{"n_experts": 40, "d_expert": 144, "activation": "swiglu", "router_score": "sigmoid", "balance_loss": 0.00229, "n_groups": 8, "lr_router": 0.000479, "vocab_size": 32000, "norm": "rmsnorm", "optimizer": "muon_variant", "lr": 0.00205, "grad_clip": 1.0, "steps": 7059, "dataset": "wikipedia_en"}
Below are experts of layer 6 (counted from 0) of a mixture-of-experts language model. Rows are named router (the router's row for the expert), gate (a neuron's input weights, with its number), up (a neuron's input weights, with its number), down (a neuron's output weights, with its number) and show model dimensions 64-127. Each number is 200 + 30 x the weight over its row's rms, rounded and kept within 0 to 999.
After each expert's rows: a language model's description of what the expert responds to. This comes from a sample of Wikipedia text that the model never trained on.

# expert 7
router,186,201,216,180,180,191,179,224,235,236,196,204,222,178,190,206,171,155,220,203,207,157,246,222,181,197,209,205,220,197,227,234,198,187,201,218,174,219,221,171,222,228,196,228,206,177,219,157,166,168,217,191,220,201,184,161,212,190,209,172,176,174,214,213
gate0,227,173,248,132,204,229,162,227,201,194,144,230,164,258,183,194,181,249,145,221,199,159,223,237,199,194,177,219,229,137,163,215,242,204,204,198,200,190,176,238,209,164,142,179,174,175,149,156,187,235,187,242,193,167,249,179,211,202,203,236,198,181,202,153
up0,240,162,222,201,186,127,139,198,199,235,241,218,198,162,225,218,135,200,254,249,215,214,195,216,207,155,221,180,222,203,170,157,264,212,208,203,162,256,227,228,179,232,173,232,257,214,183,215,234,241,242,174,238,181,231,159,217,197,206,191,164,236,155,187
down0,192,215,197,218,246,173,138,197,164,198,222,163,196,215,218,235,187,183,220,173,221,248,199,187,193,202,209,133,225,207,203,158,206,226,225,182,152,153,246,231,222,189,158,207,129,206,190,217,157,239,145,197,196,197,221,177,188,185,177,219,203,224,227,233
Description: Opening parentheses after names and capital-letter pieces that begin acronyms or codes, such as (BEK), (IM), AAATO, plus stray spaces in tables.

# expert 13
router,203,190,249,160,181,200,207,239,248,175,159,166,189,167,226,208,226,182,223,181,185,181,240,252,208,224,231,197,238,223,244,181,232,178,162,192,161,172,231,192,229,279,198,214,233,210,232,209,175,196,206,183,208,193,199,195,226,184,187,149,194,194,223,177
gate0,198,235,178,209,179,213,198,197,264,201,243,202,181,209,189,140,197,161,183,147,232,209,213,227,208,245,147,223,202,257,173,146,219,217,235,161,163,209,204,209,198,141,205,210,240,218,190,231,193,214,217,186,176,189,173,234,179,205,247,170,258,162,202,193
up0,217,200,192,175,142,215,183,218,208,206,204,229,209,261,223,180,188,218,175,179,147,178,236,240,207,216,215,132,198,212,173,171,246,187,201,234,200,225,181,224,215,254,176,217,205,208,210,222,199,169,220,183,248,206,202,229,231,209,266,215,200,190,234,188
down0,226,213,222,264,147,215,216,244,229,238,200,175,230,185,175,201,179,254,198,202,210,171,238,226,203,184,250,127,232,240,246,190,196,200,204,156,169,199,146,281,169,238,184,188,182,218,159,228,164,227,228,195,273,210,195,199,160,224,187,191,266,179,214,182
Description: Verbs, auxiliaries and adverbs following a subject or relative pronoun, such as is, was, are, may, often, seems, feels.

# expert 3
router,175,146,192,175,167,233,201,247,244,176,206,237,217,205,171,222,207,210,209,132,221,198,210,179,213,226,227,221,222,248,203,200,216,195,168,215,155,201,182,238,245,239,195,189,212,197,238,210,205,168,225,151,217,241,190,167,214,162,182,215,175,198,197,222
gate0,164,207,210,177,206,200,150,217,232,141,230,183,208,230,210,158,169,166,205,236,212,199,248,194,198,227,154,171,173,163,199,233,176,210,205,260,171,224,168,233,221,172,231,194,149,190,218,242,186,231,194,219,198,242,189,182,233,236,208,231,216,154,157,188
up0,203,219,200,208,217,223,199,262,211,272,177,197,208,251,174,201,226,203,274,226,242,200,166,179,186,243,194,174,178,172,255,255,209,219,189,198,219,185,201,241,144,216,233,169,169,190,191,188,187,203,184,220,212,199,225,216,257,137,254,165,205,179,236,203
down0,169,174,152,223,197,246,192,225,233,214,230,248,249,203,147,178,176,224,187,183,207,159,203,198,290,182,171,224,241,213,205,184,237,189,218,240,159,192,223,219,240,160,225,236,140,247,255,230,191,239,235,196,191,250,240,259,221,227,206,208,209,200,217,237
Description: The word to (infinitive, toward, tomorrow) plus into, at, will, would, and Romance name particles like de, la, du, San.

# expert 10
router,168,144,218,139,190,228,200,211,239,231,166,195,201,185,198,222,178,197,255,187,234,143,174,176,152,247,197,236,203,226,198,190,213,210,174,213,178,188,209,184,233,282,188,223,206,187,254,137,182,177,250,137,214,188,252,238,215,191,186,185,187,210,194,204
gate0,180,180,219,189,244,225,212,185,223,177,219,208,147,181,196,170,199,215,238,159,209,168,208,213,193,243,181,129,204,197,231,178,235,225,198,189,154,146,220,205,196,254,161,176,190,243,191,173,173,181,156,182,152,194,196,206,202,183,181,249,245,223,185,158
up0,211,187,213,241,218,174,244,193,242,192,171,200,284,199,189,170,240,210,244,176,177,171,178,178,163,193,205,194,243,204,214,161,174,249,137,230,160,200,187,187,184,241,234,225,227,248,128,172,210,175,176,187,178,167,257,161,285,154,176,181,227,188,197,209
down0,177,218,163,206,215,258,183,219,157,163,204,254,218,205,162,190,208,218,161,257,218,223,222,225,231,204,175,260,191,184,172,202,254,193,147,225,206,165,203,186,172,198,214,196,133,239,136,207,194,212,200,183,218,210,188,147,155,208,245,204,190,203,218,214
Description: Column headers and cells in election and sports tables, such as Party, Candidate, Votes, ±%, Apps, Title, and vote percentages.

# expert 24
router,209,200,197,180,174,219,202,208,312,186,178,170,210,190,215,194,197,212,246,202,200,172,170,221,161,177,210,234,233,192,233,188,171,207,218,222,134,197,165,159,222,218,188,181,181,160,285,171,189,168,270,225,248,223,252,206,220,190,229,185,193,210,195,235
gate0,223,209,211,216,179,216,198,168,161,171,222,186,271,214,217,220,237,206,172,194,199,183,187,250,163,234,250,201,252,159,254,185,208,193,211,195,171,211,169,214,188,126,187,193,158,183,203,193,203,229,220,236,223,201,151,165,172,189,223,264,196,145,205,181
up0,213,201,258,202,186,186,199,173,222,239,189,249,215,213,237,154,214,153,181,176,179,178,230,253,229,184,116,132,215,159,164,195,218,166,234,221,180,191,222,232,199,171,207,150,209,210,228,202,220,214,212,248,241,202,223,142,177,169,204,187,187,221,176,236
down0,171,198,177,199,211,161,218,139,236,173,206,184,219,176,208,197,191,176,186,197,235,204,146,205,237,217,204,215,214,166,180,244,241,159,181,219,160,213,169,144,212,171,211,178,167,230,184,232,255,216,290,210,255,221,189,175,219,199,146,181,196,189,185,198
Description: Raw byte pieces of Chinese, Japanese, Korean, Thai and other non-Latin scripts, plus spaces and table pipes beside them.

# expert 35
router,179,192,222,214,194,221,235,252,230,165,192,205,208,194,183,222,190,170,199,191,173,172,183,213,179,212,186,259,191,239,180,236,178,205,160,202,161,197,197,175,256,208,233,201,174,178,183,162,204,160,257,199,200,188,208,202,171,136,188,187,141,223,202,211
gate0,171,253,217,271,196,241,238,186,196,257,194,198,162,204,173,167,215,166,155,216,181,140,215,221,229,246,252,181,188,191,225,161,137,178,207,222,232,167,231,228,181,180,185,178,214,193,147,212,214,209,198,218,238,224,168,164,206,184,186,205,234,196,219,133
up0,158,236,212,208,183,200,162,204,205,182,212,196,200,181,172,239,150,195,180,197,258,169,251,171,99,188,115,179,220,205,160,185,197,238,185,251,215,151,224,212,225,161,199,221,156,226,208,238,193,206,203,203,233,184,206,203,220,184,199,209,216,227,173,208
down0,202,225,222,210,246,201,184,273,238,131,261,219,204,233,200,152,202,149,229,216,193,168,195,174,185,226,260,209,187,217,173,237,243,220,213,196,212,173,204,251,212,155,210,229,153,200,166,198,183,197,178,211,211,234,202,185,218,200,136,176,161,201,191,225
Description: Pipe separators between table cells and semicolons in statistic lists, mostly after headers, names, dates and scores.

# expert 18
router,139,193,207,204,173,241,229,249,250,166,165,175,224,194,196,250,208,210,263,193,183,200,214,196,160,204,258,251,200,178,197,233,242,172,217,217,133,166,172,235,219,198,190,212,201,190,201,220,138,201,186,152,245,219,194,218,189,174,185,163,170,213,240,220
gate0,157,229,155,164,161,244,210,228,266,186,194,154,201,189,181,193,250,159,141,175,203,224,241,234,184,218,246,182,204,189,212,221,249,185,190,168,200,258,259,198,204,205,257,146,239,221,197,187,216,212,189,225,233,217,239,219,200,178,211,172,251,217,244,163
up0,192,191,210,208,163,212,230,211,169,258,223,208,261,195,165,238,202,164,241,174,216,143,140,229,257,218,151,183,165,219,168,179,213,199,232,227,213,198,266,216,207,209,181,186,196,207,245,242,215,223,222,180,162,204,257,219,174,222,215,260,169,179,224,235
down0,177,188,178,219,142,241,257,206,188,216,153,197,213,191,185,186,181,175,229,206,190,206,189,203,244,207,215,169,212,228,213,272,202,180,223,223,233,272,222,192,140,165,128,268,168,177,187,196,246,258,144,228,189,183,202,183,225,220,133,224,182,225,242,213
Description: Past participles and verbs after was/were/been in history text, such as born, built, located, founded, nationalized, purchased, later.

# expert 29
router,177,191,209,163,173,255,186,224,211,224,164,172,187,169,205,201,183,218,207,204,191,160,213,212,205,189,210,199,195,212,185,171,152,135,184,218,157,196,251,200,189,240,175,199,148,198,216,233,214,226,250,179,193,203,262,204,191,141,190,150,181,197,234,193
gate0,239,173,126,267,164,183,177,230,246,243,169,197,135,133,184,234,218,249,196,191,216,223,171,216,185,196,198,207,155,205,204,188,187,197,198,213,227,189,241,181,244,208,202,233,184,260,151,199,212,217,273,173,204,214,168,163,177,175,249,188,209,218,212,269
up0,237,192,199,197,175,207,199,222,232,218,190,209,225,206,196,168,215,207,229,171,187,192,208,166,176,184,194,237,197,210,226,218,200,210,245,250,243,161,193,260,195,186,206,179,188,174,188,237,193,212,179,168,178,208,159,219,236,145,171,147,188,193,154,238
down0,191,185,212,81,229,181,203,197,176,230,215,133,230,187,174,192,166,187,214,274,146,146,235,191,195,239,200,197,170,234,242,149,201,225,216,199,222,188,202,221,213,185,199,243,180,221,246,183,149,251,148,152,210,197,223,166,158,208,205,239,199,218,217,220
Description: Abstract nouns after articles and discourse words, such as part of, way, order to, such as, because, however, majority.

# expert 38
router,178,179,241,179,187,216,199,265,212,186,143,184,214,189,143,209,213,163,230,177,205,208,212,206,164,208,250,228,222,197,166,194,211,160,187,189,180,210,211,207,232,200,197,212,197,208,187,200,191,167,198,206,247,202,237,197,181,216,162,144,228,160,216,176
gate0,224,247,214,248,218,178,144,193,239,207,228,168,208,161,218,206,219,245,238,166,193,175,254,166,156,183,128,232,199,246,207,187,174,204,199,192,174,173,195,218,200,219,193,245,238,199,215,217,231,188,144,186,225,185,196,199,207,204,191,193,193,181,209,182
up0,184,214,190,202,166,154,186,172,176,199,171,193,143,208,239,228,229,240,169,182,196,244,196,190,186,250,200,157,225,179,207,196,206,189,195,198,239,212,180,193,150,185,219,220,172,182,167,169,260,181,224,167,155,186,205,182,210,236,209,218,214,177,243,210
down0,248,223,202,179,211,169,252,277,192,189,222,247,159,173,215,191,198,228,166,190,185,227,176,158,183,185,180,199,192,192,231,192,244,202,189,146,293,182,167,239,206,255,199,203,197,211,226,189,203,228,172,199,228,182,187,219,238,219,184,238,274,203,198,222
Description: Everyday content nouns in general expository prose, such as water, fire, design, engine, needle, food, often before plural s or of.

# expert 39
router,269,173,253,195,205,205,146,273,230,262,159,176,160,199,173,230,127,223,173,203,243,189,219,217,175,199,218,220,256,186,185,202,232,211,182,217,160,200,237,237,216,230,179,243,222,175,234,195,181,155,178,218,210,225,189,219,188,179,213,200,182,197,181,142
gate0,187,201,243,171,121,176,181,236,236,228,199,187,213,233,179,229,150,243,224,223,251,205,212,226,143,162,212,199,202,139,217,219,219,179,200,181,210,180,194,155,261,197,207,202,168,150,173,228,189,170,197,196,207,221,230,241,199,202,155,203,229,220,148,185
up0,219,208,196,207,148,181,171,270,231,211,169,142,156,207,188,200,179,215,193,240,168,210,281,234,164,168,209,206,275,192,213,199,242,188,211,218,114,220,240,227,197,256,194,260,186,234,192,177,208,214,202,168,171,167,217,255,220,244,181,236,223,217,191,157
down0,205,246,206,206,136,221,215,171,151,233,234,98,207,205,245,175,243,165,248,204,203,162,215,194,182,169,186,214,158,184,216,190,209,167,180,179,190,212,204,183,162,192,201,189,207,191,210,201,199,212,181,205,222,202,184,246,139,176,197,207,214,213,175,248
Description: Words in demographic and statistical prose such as of in out of which, population, million, total, average, households.

# expert 33
router,217,197,203,193,196,201,197,245,199,207,157,191,228,229,175,261,185,176,242,186,244,187,209,211,177,217,234,206,239,218,218,208,238,155,168,207,143,195,165,191,202,197,167,233,172,160,235,170,183,210,194,225,252,200,166,207,158,170,172,175,200,175,211,187
gate0,205,239,210,189,170,205,197,240,161,193,186,236,259,265,190,217,178,226,198,218,170,223,244,250,219,131,137,204,248,176,207,191,185,176,210,220,185,139,216,241,189,255,207,158,219,203,263,207,160,199,180,172,225,211,264,194,237,214,180,237,256,157,222,214
up0,204,202,209,210,189,152,169,159,215,254,213,220,201,206,236,247,208,190,209,233,216,129,207,246,171,185,224,215,189,206,227,234,228,184,242,183,195,210,202,205,173,216,229,132,229,183,212,215,180,234,174,194,191,220,218,205,191,166,177,178,179,124,184,199
down0,217,187,242,169,146,215,194,191,195,209,169,245,200,207,167,176,264,102,217,205,200,187,187,217,240,179,148,265,170,114,232,234,231,220,192,232,213,162,208,220,191,192,153,217,139,246,179,226,174,247,180,152,204,273,229,200,248,176,198,206,189,238,209,196
Description: Nouns naming institutions, governments and places inside proper names, such as University, Academy, House, Army, Council, government.

# expert 25
router,164,183,247,144,179,219,237,239,252,177,185,199,181,221,187,231,204,182,207,203,176,165,205,199,216,211,235,206,268,179,201,178,194,181,200,151,176,302,205,166,215,230,172,156,226,171,232,176,205,147,196,179,214,203,235,175,233,173,161,198,195,215,202,185
gate0,188,227,166,198,234,224,197,207,185,224,219,193,194,211,198,264,150,289,175,229,234,238,220,254,200,213,171,216,253,188,219,225,213,196,226,211,153,206,183,152,225,200,195,203,176,244,240,144,157,229,161,182,224,177,187,251,205,175,174,198,222,214,176,202
up0,245,220,157,216,158,163,204,138,195,261,175,139,206,221,233,188,191,255,163,190,130,159,218,202,154,262,272,246,201,209,241,206,175,168,159,191,209,231,206,163,166,214,164,240,199,223,236,223,235,173,223,200,200,230,195,207,225,203,174,245,190,198,150,201
down0,162,189,255,216,208,163,170,257,145,255,205,138,206,189,223,240,219,158,152,224,212,180,200,215,208,152,205,193,176,158,178,255,182,217,267,232,161,232,165,182,187,263,263,180,254,192,151,248,205,239,197,227,219,203,201,277,145,196,199,228,246,216,198,236
Description: Mostly by, using, via, through, under marking agent or means, plus by-election, list-introducing colons and line breaks.

# expert 1
router,180,188,201,175,209,207,216,216,244,180,185,188,201,195,194,239,162,149,229,176,226,169,219,200,177,213,222,200,213,204,183,191,209,179,239,212,173,214,227,205,255,192,164,243,200,138,221,187,201,219,217,217,199,189,178,224,227,181,152,148,222,217,196,234
gate0,222,140,207,130,164,159,212,188,213,193,221,212,270,229,191,188,190,152,198,172,183,188,207,197,242,206,198,203,188,224,220,217,217,192,193,217,212,200,194,218,251,189,251,178,151,217,179,187,227,177,222,234,278,197,172,223,223,181,190,230,239,176,224,160
up0,233,223,212,259,171,205,247,181,212,200,155,196,221,183,199,195,182,169,192,161,180,200,200,196,244,189,234,213,192,203,177,183,194,175,194,205,211,172,177,240,178,199,168,202,203,178,217,208,216,208,183,197,200,203,186,192,215,218,217,212,218,218,210,198
down0,201,203,169,178,163,152,218,188,160,214,247,206,235,187,237,192,166,213,189,208,194,164,211,223,188,222,228,206,223,191,224,203,161,137,204,190,218,164,184,195,201,199,207,216,202,201,185,150,228,282,236,203,201,194,209,201,201,207,160,198,176,161,206,195
Description: Prepositions opening place or time phrases, mostly before the or a, such as in, at, during, within, In the 20th century.

# expert 4
router,193,173,207,162,220,196,228,230,249,162,147,198,217,207,186,258,158,172,195,236,225,202,221,197,150,208,237,211,225,194,183,213,198,169,210,159,182,177,236,154,219,230,159,227,174,167,249,205,197,174,235,175,263,209,203,173,208,211,179,205,188,192,239,179
gate0,211,256,195,258,174,205,131,206,192,177,245,167,218,267,177,179,228,193,195,221,192,192,227,237,148,210,224,191,192,183,215,200,203,220,151,186,221,227,202,160,232,218,234,196,187,218,195,193,195,171,250,158,172,167,200,175,148,178,246,221,173,208,176,197
up0,186,181,212,170,244,174,205,163,227,207,133,200,220,220,178,197,201,204,184,203,225,224,176,202,186,210,183,200,196,173,193,196,196,210,193,196,206,166,177,194,220,180,240,162,240,240,217,246,270,146,243,225,221,202,244,239,203,215,202,163,199,228,229,226
down0,231,184,172,198,173,217,241,222,266,204,173,214,220,186,175,236,195,138,154,200,237,214,223,194,210,214,197,203,159,207,249,229,236,176,209,202,163,191,255,238,214,181,175,188,212,175,201,235,160,208,174,206,210,239,238,186,223,173,205,202,203,200,222,210
Description: Line breaks and == heading markers in article layout, plus heading words such as History, Personal, Career, See.

# expert 16
router,174,175,239,146,232,180,209,207,210,157,162,234,194,201,198,242,196,188,227,157,244,205,157,190,153,215,252,239,211,222,196,230,220,180,188,186,192,186,256,208,229,213,220,161,215,160,209,184,213,184,239,161,257,235,188,224,226,179,173,144,212,198,235,214
gate0,172,163,193,201,196,164,188,216,182,168,188,180,193,177,199,177,174,152,206,155,234,161,211,180,222,204,261,229,245,178,243,199,231,224,152,211,215,203,265,192,235,205,212,256,205,223,213,181,89,226,227,162,194,188,221,185,170,150,166,211,165,225,185,215
up0,178,189,278,231,208,164,168,208,202,162,179,163,214,209,206,158,218,159,188,186,205,221,195,189,172,215,202,190,203,213,223,208,147,211,211,188,194,214,186,225,229,211,248,165,161,165,158,227,218,212,125,216,180,206,204,210,215,145,219,177,155,194,192,227
down0,198,173,188,123,191,187,231,222,195,220,156,182,172,177,188,204,203,213,181,200,186,173,206,215,164,217,176,210,179,207,253,175,170,204,207,150,222,223,222,181,225,224,176,206,165,224,173,188,206,197,260,214,158,198,140,165,210,173,239,187,166,156,202,194
Description: Nouns for creative works and groups after the, his, a, mostly in music articles, such as album, band, track, film.

# expert 14
router,226,202,218,211,162,229,234,230,229,196,183,181,230,179,168,238,194,138,242,145,176,154,236,217,180,251,231,213,254,204,170,202,212,176,192,172,149,182,200,163,229,201,206,185,188,206,223,225,180,212,224,190,210,241,244,208,157,149,201,168,185,243,214,213
gate0,211,181,175,225,172,180,162,219,238,205,297,235,229,199,219,173,180,185,191,173,204,241,177,149,244,205,149,245,223,233,207,221,207,170,214,228,188,234,220,216,180,190,189,177,219,139,261,170,247,188,181,205,186,254,220,216,232,196,159,230,165,215,217,206
up0,197,150,187,213,213,195,199,190,215,184,204,223,173,217,229,200,182,239,146,213,187,205,213,187,167,202,196,249,194,229,147,231,180,198,213,188,165,161,195,171,172,185,202,149,255,251,230,146,175,188,265,215,257,167,212,193,169,156,219,190,187,180,227,210
down0,179,227,201,215,206,217,176,172,209,194,129,210,179,206,154,235,187,198,151,193,217,161,206,176,252,135,204,174,170,174,211,207,202,192,208,256,219,198,239,188,233,208,216,202,208,172,236,168,159,187,183,207,198,213,242,199,206,227,205,230,152,197,166,156
Description: Word pieces inside non-English, mostly South Asian or Arabic, place and personal names, such as Madura-i, Hal-d-wani, Saf-wa, Kab, Gujarat.

# expert 23
router,151,136,253,229,223,211,221,246,230,181,202,200,207,238,167,253,208,169,250,164,184,212,198,197,178,221,219,228,200,197,189,168,178,180,222,213,140,160,206,172,283,189,174,230,213,173,211,172,169,194,174,175,183,180,208,189,249,188,155,135,171,212,234,231
gate0,177,203,161,244,182,205,209,211,217,165,217,208,270,219,185,248,207,201,121,185,171,243,233,208,210,260,197,218,179,235,211,216,235,169,235,238,201,197,243,218,192,203,185,221,171,190,148,196,103,205,261,248,175,203,149,213,272,197,178,186,235,197,209,160
up0,187,203,217,158,145,185,186,183,227,192,190,245,170,204,191,252,202,215,204,175,196,167,95,152,192,162,235,183,217,125,182,251,170,210,204,136,178,217,232,244,200,211,200,208,169,220,178,208,181,221,181,206,189,214,196,171,174,187,196,179,188,194,221,185
down0,219,233,232,236,193,187,199,284,159,241,214,204,223,142,236,226,203,172,150,206,182,201,222,150,155,240,229,159,194,234,203,224,170,170,187,234,217,206,166,240,275,165,186,217,182,160,186,218,128,163,173,194,217,169,170,225,212,189,163,189,223,230,169,207
Description: Inner pieces of longer words, especially Latin scientific and technical terms, such as Comp-end-ium, amyg-dal-a, saur, Spec-ified.

# expert 9
router,188,199,226,193,180,173,195,198,253,190,150,194,189,130,186,197,197,110,191,199,246,186,231,168,139,251,219,231,225,213,177,209,223,195,218,205,195,199,210,199,238,237,148,227,228,165,205,167,206,184,168,191,237,189,199,213,229,225,216,175,179,215,255,195
gate0,215,207,221,183,181,222,224,156,260,206,223,215,196,165,246,262,179,180,185,183,206,227,234,242,205,156,216,213,184,190,187,203,237,199,156,212,212,203,205,210,230,157,228,187,225,206,153,208,185,226,228,210,219,185,137,171,177,171,188,197,161,175,219,161
up0,144,165,269,174,218,223,192,159,208,196,196,214,187,172,163,187,203,257,216,203,238,204,233,139,202,260,179,168,218,208,179,226,185,169,209,192,204,200,232,198,176,209,209,194,204,241,214,154,186,176,205,155,180,226,208,224,200,173,175,155,204,125,223,207
down0,184,232,160,197,194,179,152,185,188,145,214,179,170,183,228,184,175,158,155,212,187,198,160,201,196,196,241,231,237,152,141,202,216,202,208,203,168,183,221,231,207,194,239,174,274,199,192,156,125,164,179,192,214,259,245,259,163,169,188,215,182,216,201,186
Description: Periods after initials or sentence ends, and men's first names before surnames, such as D. Barton, Robert, William, A. J.

# expert 6
router,227,188,210,174,173,247,206,244,252,164,141,218,193,150,162,257,182,223,219,175,228,144,228,175,236,232,209,213,253,187,187,226,193,188,148,199,152,163,216,191,230,244,170,191,230,207,217,194,200,154,194,155,211,217,184,145,158,202,232,167,232,231,205,174
gate0,210,182,204,239,174,229,237,180,207,195,164,179,185,177,169,153,190,220,225,151,192,164,190,163,189,215,224,163,204,189,263,231,220,191,206,200,204,215,175,224,174,162,193,261,233,224,169,194,175,196,198,205,193,183,193,237,224,167,239,195,154,148,208,200
up0,252,224,202,181,230,239,194,241,203,163,231,195,190,145,158,257,221,190,195,232,216,208,246,270,187,214,221,218,231,183,252,258,242,230,181,220,235,212,238,214,214,216,169,224,182,178,215,196,165,171,154,213,219,137,184,219,205,186,230,172,179,169,148,176
down0,264,151,216,211,204,196,200,204,173,186,212,181,196,189,219,214,186,210,181,210,208,219,208,211,193,198,203,187,188,194,236,194,255,187,207,208,215,205,245,267,190,194,185,180,194,224,198,206,227,241,230,215,221,234,220,196,217,143,168,207,187,233,193,217
Description: Pipe separators and digits inside numeric tables and coordinates, such as climate data cells, league statistics, 51.33°N, weights.

# expert 34
router,202,188,211,192,193,219,200,223,237,203,138,221,240,182,181,242,176,200,196,196,245,152,189,198,154,258,201,206,214,215,169,187,210,205,226,201,193,197,190,203,210,215,180,205,126,159,236,236,203,170,207,178,203,176,247,223,158,192,234,149,170,208,211,189
gate0,137,179,182,165,244,229,180,240,201,202,221,248,205,204,239,164,220,206,217,182,205,172,167,198,191,205,209,144,215,215,219,235,164,223,247,199,215,220,216,193,195,178,252,189,260,193,168,176,263,183,184,271,214,205,150,204,190,186,184,199,206,192,209,158
up0,157,225,187,198,225,216,150,220,229,184,131,163,190,224,182,265,183,178,175,224,184,193,226,162,213,201,232,177,216,212,147,146,212,138,148,155,185,190,220,187,264,184,238,207,252,203,154,175,204,179,185,192,170,199,196,215,227,225,229,153,212,189,243,175
down0,203,188,250,219,148,195,159,188,142,223,187,112,220,240,213,211,215,158,173,228,199,185,191,228,179,241,163,162,215,205,230,207,229,130,276,157,239,185,239,238,218,214,193,240,203,191,118,235,127,146,180,176,182,232,224,228,210,202,204,203,211,192,253,238
Description: Verbs and pronouns describing characters' actions in plot summaries, such as returned, asked, failed, refused, go out, lied.

# expert 28
router,207,218,257,199,163,232,187,191,207,174,202,174,231,155,194,227,194,182,219,176,235,153,246,253,150,187,242,174,198,224,170,189,210,188,208,221,175,190,222,217,207,237,182,220,213,182,228,224,166,135,216,193,231,213,216,234,221,202,213,213,178,172,199,214
gate0,200,233,175,195,168,216,148,209,210,173,204,259,261,143,217,220,177,174,222,212,237,197,145,192,168,236,145,199,166,193,187,207,209,223,244,201,218,216,195,181,176,175,218,197,180,136,234,196,247,235,185,248,205,257,156,216,226,152,218,181,222,230,237,204
up0,143,226,206,180,184,201,187,180,177,201,184,169,222,162,177,148,190,196,134,194,211,194,219,189,209,243,185,210,138,186,207,198,133,188,189,249,192,201,208,237,168,189,199,227,162,242,242,164,257,228,192,173,209,232,224,257,188,230,187,226,167,255,249,210
down0,210,227,237,188,179,189,230,162,216,222,215,229,171,158,215,171,200,247,221,193,179,188,210,237,199,195,241,243,172,181,165,168,192,198,209,158,170,222,279,213,239,183,219,204,198,190,213,186,180,188,178,233,191,174,235,214,225,149,191,224,176,168,172,156
Description: Plural nouns and plural endings, such as students, members, systems, and -s, -es, -ers attached to word stems.

# expert 21
router,202,159,223,178,192,234,178,265,250,191,171,160,204,178,195,253,186,195,224,196,204,169,224,176,161,203,247,221,246,219,177,183,214,143,169,188,151,230,266,155,225,278,175,206,196,176,241,198,187,164,216,172,239,198,203,198,192,187,213,154,156,216,217,215
gate0,244,195,258,209,196,234,213,177,224,179,181,187,229,187,223,185,232,204,263,203,226,236,195,189,195,126,264,171,198,187,245,180,186,194,193,199,183,195,219,192,205,169,203,175,192,196,255,204,158,176,237,184,257,191,156,200,282,213,228,179,200,167,216,189
up0,199,204,206,165,260,226,225,222,214,196,225,178,147,174,190,226,246,174,298,218,188,275,177,229,236,198,223,198,161,184,220,224,206,192,183,251,208,248,192,216,137,185,194,224,192,238,254,147,216,222,203,177,196,165,224,235,165,203,155,156,160,230,226,176
down0,243,175,187,233,180,218,231,200,183,163,222,180,212,221,208,196,198,220,208,234,258,169,195,177,162,198,216,178,258,170,211,183,220,148,281,224,226,205,188,226,237,224,199,169,241,185,176,233,270,182,164,205,183,175,191,179,174,173,264,176,236,207,160,211
Description: Sentence-final periods, line breaks and next sentence starters, especially in species lists, footballer bios and match results, such as woodland., The.

# expert 0
router,203,208,239,170,199,205,183,248,238,154,199,237,179,190,183,237,170,160,235,179,203,195,200,219,159,224,245,158,238,200,156,189,204,210,200,209,177,220,184,176,243,210,204,146,171,164,223,191,160,175,208,198,233,188,181,222,142,205,197,175,208,214,231,195
gate0,169,189,206,209,196,190,207,235,175,173,143,238,194,241,182,194,182,241,214,207,113,177,238,215,198,230,208,218,212,220,218,185,185,206,168,215,155,190,177,212,231,189,256,136,159,196,150,216,194,242,199,225,184,151,178,254,212,153,187,209,209,169,200,233
up0,172,193,193,181,156,190,207,197,208,192,172,199,163,155,218,114,207,242,207,232,163,163,206,200,195,231,164,132,170,140,160,212,211,204,175,212,191,199,245,205,182,221,167,193,188,210,165,168,182,211,125,214,174,178,219,220,228,176,170,172,183,244,241,180
down0,212,146,194,204,207,216,242,228,211,203,225,161,164,159,155,174,197,179,195,249,267,215,208,193,221,175,243,183,201,171,169,191,147,209,185,216,166,216,220,243,243,184,188,188,184,221,178,224,204,184,149,259,238,223,175,160,214,245,155,273,157,200,176,189
Description: First pieces of words split into subwords, often after a quote mark or hyphen, such as re, un, co, De, plus hyphens.

# expert 30
router,170,183,197,169,182,246,202,214,262,179,158,149,226,188,166,220,202,178,199,199,211,182,236,154,196,219,206,199,236,237,200,197,213,179,228,258,180,224,199,141,239,222,185,205,166,196,260,177,213,213,202,188,224,170,216,180,196,190,217,163,232,176,259,206
gate0,188,172,234,172,161,211,190,222,203,222,222,190,203,231,152,227,179,247,200,200,159,199,161,185,196,160,184,204,192,176,151,169,207,216,191,115,168,202,209,145,281,210,204,199,194,193,215,186,228,209,186,236,203,210,166,133,199,230,230,118,242,184,194,199
up0,176,213,214,219,154,200,199,198,189,178,236,214,207,206,162,252,200,246,249,203,205,195,219,233,224,220,234,225,176,186,183,182,222,133,243,172,220,225,199,180,173,170,201,168,236,239,188,247,214,198,201,267,192,183,199,164,152,139,166,184,189,262,167,215
down0,191,196,174,175,203,165,252,174,260,179,218,221,190,246,226,143,188,186,188,209,273,175,242,191,213,233,181,158,231,203,213,213,161,192,246,237,190,215,126,232,229,223,183,173,249,192,272,234,225,213,207,171,142,205,197,179,213,227,219,182,203,223,199,182
Description: Directional and first words of multiword country or place names, such as South Africa, New Zealand, United States, northern Chiapas, often in tables.

# expert 19
router,191,180,220,155,171,233,200,227,237,198,177,217,219,187,192,218,205,214,179,221,250,213,226,147,190,210,193,256,227,248,230,215,193,226,156,246,190,176,222,168,214,240,213,155,183,201,241,207,211,179,212,200,198,182,186,220,228,164,179,201,153,224,197,196
gate0,187,201,173,157,185,227,213,204,220,192,233,208,241,226,210,189,270,173,218,171,183,250,225,165,234,171,194,240,184,218,203,170,209,204,158,185,203,164,192,162,147,214,184,174,199,104,223,246,246,219,289,204,194,146,176,209,157,188,209,201,168,169,186,198
up0,170,207,252,202,143,273,301,197,198,208,199,239,263,256,208,201,210,251,202,159,231,237,228,153,258,168,171,267,215,180,209,170,218,221,203,176,220,207,176,199,234,216,172,208,250,122,193,185,119,176,253,181,186,246,193,226,239,203,246,231,205,198,229,237
down0,183,222,184,249,244,164,217,151,174,220,164,184,195,236,171,160,216,241,195,261,233,189,232,229,205,165,223,195,237,220,245,190,169,197,251,212,173,168,201,245,228,246,252,240,234,162,212,225,170,223,210,185,186,176,156,187,224,235,174,227,172,187,220,211
Description: Possessive apostrophes (film's, Sabato's) and relative or distributive words like that, who, each, per, one, often near chart listings.